Experts of a small language model: width 224, 351M tokens.
Below are experts of layer 8 (counted from 0) of a mixture-of-experts language model. Rows are named up (a neuron's input weights, with its number), down (a neuron's output weights, with its number) and show model dimensions 112-223. Each number is 128 + 32 x the weight over its row's rms, rounded and kept within 0 to 255. Numbers have three digits each.
Before each expert's rows: "raises" lists some tokens whose logits its average output raises strongly, later layers aside. This comes from a sample of Wikipedia text that the model never trained on.

# expert 34
raises: ")", "ate", ")\n", " their", "ately", " ("
up0:208098101141106107176113164165094131158125089126085125100110150085085067115180119157055166134132042166143128096090090136160110072099093137096149118132152117162089120131149127149156141126044123169109090182152088113145075126120139132110184150123123191106102102150134073149116162098156125127127158095133131178145114129087101167111155170209
down0:090164114112151157121182155144170165127095106106147149181101108117084112110122152151156115079154149091138178126148055153116106167112118125110115115100110177122213180143089081127142100099168131110114130156132140110126148184163100147166148115085134129079067135154081107145096082130140161132116088166159141144141128154037106154124142135129

# expert 59
raises: ",", "m", ".", "s", "is", "y"
up0:154086127127140067158106149142117089122146076146121123136105132151115094100125140171129181153161111150156101137088088156153129114106074104099129101119082141089120152120175162127159163082112150137130118182111098058167118171093206162101151131095179115119156114125097046194160139094166111080138121079143098175159102123082114161141141148211
down0:130130102103126116139120153121168102138147161143175086180154143133135086085089170159157170101174101143175133091182109068133115097151080131091118153115151138174180122123124083118099119128187061110109137106083103142105163131106121136181132110120192137115090141170055129143156143161177123138155089104152142139154099144068189161127152190166

# expert 0
raises: "k", "ik", "u", "l", "p", "ra"
up0:183126145132092127166105143163093059124122087087145152124132101166090088153115113126103180157111064178121111177107112143164144158112108163102118127111149138136153166142180139135180189071092146149118069140115055083118097185076143117173182102101098136081143071137124102115116158112221106095124136144110131174146128128078135190125114128131
down0:076183070117132107104100165120167105134115164089171087173137120126134074103070135122125160147116154112146129097136130138103083146135121188119138155133137097148163138130141100113098079104147090153121166111154105064124197145162079165188081120121105101139061147172061090146104139150136147158140112083104101154158153120096209190073151109143

# expert 20
raises: ")", ")\n", "\""
up0:180123129185146060205104144095127077125116109111109146121125092148112051136133138106083215152149103127126118126115135155138135102106150151106132112084155132146165152106125138112143142077107148139133126107193092112170108133078164144132164122125132131089126095168194120140086104091154087068105156123133163176096123176093175116079120142155
down0:106103096125091156116163125106203137106104153097160085101170110124118140093102162192103140079155115101183119044133111153106174120083141143103177187120086146136163203189159089116105106110177145102106093113071123136139191165113083139175122092098112128073088098135157119123112117169118125160147128138129140161124160131113151132107127213155

# expert 55
raises: "===", "==", "|", "====", "-", "v"
up0:138141142107127093190094135117132110100078055098094117106150137097076080137178153128079195143156096144132128185111061181126158113103100140142136105142108105144169126148171129116149152117112055144112086141130112168177067196113123160141172108104086150170159118190100159169103146096167091096130151154104147146127138106077102157170086117137
down0:117106102118137101123130137133228152149173111108132133159168086110054106130125126127129115132153122099133137137149078117108131153134118144123126123111108132135136139160116000126068093096135125151049150117132113150158153155144098154165128104125130124132114142127082105129118120133121129158109123108109113184146142141086155139133145146124

# expert 24
raises: "ame", "-", "umb", "aster"
up0:183129148168107071165131083153133084153135108171138163102144104136126133127141146119105173135150090139158122150112122179185165088103095091078123122065149119159138080117140142152093116128095112149111133203123088075168103135098151172147128102068165119129136091129112132144117076149168092082045177121136180168092145133103108161100113112121
down0:143099047112126116094157126096099111167151194131141125181126086071087083128107128211096079106148124115163103108136165127087151124153110153109119141151136164087132127195172146164101084102192089096166116132138109142107137164075085134181107086160096135110070113083120106131176101135068166144128120114139122156122159134100194155095138163153

# expert 3
raises: " in", " as", " by", ",", " for", " to"
up0:185126157134075116146076134119115082096161093112141128107097122131095080136154132133128161153151090129138097110120119137169137111103122139090181129108199133134106183186146138149164173052056215120136077187131110099137078136081165156150186081111146129125110120157120090162107131113190106090145124152115104172133158132100138129108136115153
down0:123107081081139107143109120126183127136109127124146115138170081118092153123065156152134122121151154110157164123136115102118127200143101175103137074117133177128154160122118069111109090118156083131109179115140149147119176139061105176149105176124074109164075134123112082181125131133123132111124079057162096142130140076123134161073161145149

# expert 48
raises: " and", ".", ","
up0:182102143118075080170095163132130113171133083123160084157185106078075153109201173128110161138158131135172103180132095143145134099128120127100167129118138111186125153107142131104137140098128124133143073233089105159125057130093176120143181099098127130090122085138106120116119112080124087075141156121140097184145146103128100170136116114157
down0:099123106115126134075160120139192109124128158150134142165150095100082070121153175190108134119096162113106141123139138115053101095097184147114151106090170144140146092164132158175097076114093117110117094120034120155115148133118068139208071102113168117163128160133116024129112107112148116142114096156112130136130104144199210093144168146131

# expert 19
raises: ",", " in", ")"
up0:193114141127103114170085145148105050143087108134146082100151133126043126108166235195118168160121119138092125141139092111140129108078099122072153117073126162129103118152156161134153188067128126116106120153161128088127107173139179187160129115169117126074102089104097093124087140128165085079139159112142124154150155104142094175128090101181
down0:154118117134118119151165145107187099090144132124165142173142060112082064153152145119097105114143097081122146104119117136092135191176088191076140122129038138089050144149155112146112070149127194160149164102088092122140160123111126164175099118121125127131111127176075111117098110105107113112124138087139100178128109127134171125103139139140

# expert 10
raises: " and", "-", " of"
up0:188131128192036118179130164193125103116128039094197095126172141121075150090162181132055248125148069159138099165103083141155159109119090101114122116141134129130105113137134126146180152095119168123108162152124111103151073132094155152138138107119120159113108093168110128138132134119170122081177143125110104139093102115077114178179128162138
down0:178104110119146103149120153185171191137199145142130110183141113119102105060135130166125139141142120125181163109136131105148125166142142120114125126122135092136115130122183020106133105126134152131097183127144064134130169135119079107150141120163154131097069209121096052129065107144118171152156152076145146180071136164089133138100189091093

# expert 33
raises: ",", " and", ".", " in", ".\n\n"
up0:218117117162054087193073149170140067059085069074115115099144128109101109125105143120102186121155093110197141171085114103179148129072105117170140116139122089167148121109155134149097209091134177130101155163131089086142064164068160188153130130174162155145096138098078131138129149134128087065115176127141152127154154128111089132144117106137
down0:138131099149143109124138170067148111104139140140112075134125109077102012125126126166051183112146139142144151115149115129068108137126102102095125155112138152082136133138103049105117072165123141071065145108158156138101156174116099154200120160115189109141145157170147092089123120125144158167129118144122122135152186180090156139096148160142

# expert 28
raises: "-", " ", "é", " |", "|", "em"
up0:141132117157108108134104161198111089147132089196095109118156126144097125137195151152081197149173039174176159174135111109145125051133044076128112108090133109157131149136102124124167187124119135140130145157089092139171107163114149166180153101122120109091101107146139072188099178098186101100102146125149136134035069160114127165127102163157
down0:109120108119166137140139162127166144114193118129125108135173098110104087149134151134126151104156128111158140098162104146073107150079095114091113132110141092121195072150137000099086123106148129144034141174140089103143153167155144139180150086113153150103114125134121138115114131131137122136147095111128087124158144110087150151126160139123

# expert 5
raises: "ik", "ix", "ir", "u"
up0:198096116120095125173110132178115071147125127164096200148126113159100107160177123102092140163185137157101137097080152138202137112122139117085143145147155128183122110111158133083123139120082102150106055156162105088170067135145149172086139128101132107069094113137122154140105170120108099074141142132104086171146105090116114174136104132105
down0:170128126160089136128169184156190089076124157113090130162151078132121073099143113119131094120180096150143114146156057149152128143155141113127120147149121078156096186166166098070088057076127117122150149128146114128098110115172089167177084099161153124132085124135142124142154091176098146166113129119145159139118123141098148135172151194124

# expert 51
raises: ".", ",", " of"
up0:173138140132108119152112123144151090175129098118111161083161114143100128103154125175089166154109137112152125102106130156145159093119123130169075159083108131188121152118114145098112153098051132161117093125118129092139079139100180185171148135056164123099095052132131095161105142128202106109105149117057135199135110095120176149156167196183
down0:090125156138124118076118152144119102155132152138143114157148151147111096146063131168123116115114136136100153118113079104101130128083130131092134173128089126145129131120080099158097083110178118140123204075131080101146128156095066204130095117177152093074092183150122088103124122127112161150140130122149137148177105098086140161182197181141

# expert 35
raises: ",", " respect", ".", ".\n\n"
up0:134186154173067114194154144156113044135159137105170112049118103119094120120168161128126195143130069142152082098125092175181161082113109180109122134116167113161150150184191146088136150123082121152122154177121112137162123140082172160087135108130124067080128065145106132129098150126123102088124144131135112112151138079146112165115067160176
down0:135122127107062122118148161164168085133174114108123111118148114113081136120102123080093119159123116125150151098175063132120123117123137160096090154110181182140126130145173165113113116088172101150111199118180126155157164199117106156187101193097127104069077161173086110093136134142079155082199118141151135137124113086111182153152129155125

# expert 26
raises: ".", "re", "ud", ",", " |", "l"
up0:184041166140139120202083119150075082122116114152090147099129116121109124087139138114107179146118064158145119125065130148118096108142095147102108116097126141151158135107161148155124176108090092125123124209138095092168054162075166160168176113109172133118128066172123114187105129101179104088104175116067091218139158090113150174137085145139
down0:169101086117156088131124123094138173103136139095087067111172104110061129149114165112118120147100110108080156115104088104068143124052124162111178152169083117174146154172161096112119092095123085179099129120125130125125151122088133148140103143128108155149093157124120130149131129160088128154103131161144174158117132088104172198070100137161

# expert 21
raises: " in", " of", ","
up0:163110123133113117204077102155093070169133125144066129128119095126105131091112170121105172123153128158111110110047137140141144130125124102087153123119131105167159134111121152135132111042124111177118100117127080074134110135101158158146153124162200143143144111150104094143151116100175103090124156101153143182174186125095088116136136164131
down0:198077099157146113148139157127150189148153122122144103161135134165109071101090169156076097088108091130140173082153152157126077164145139138124178111135123154120153158162130084157103112057112149144121131170145123130103143132101145195183077183152144181143120129114086127136122103130129133135091096143147058153149133108108179159137149141156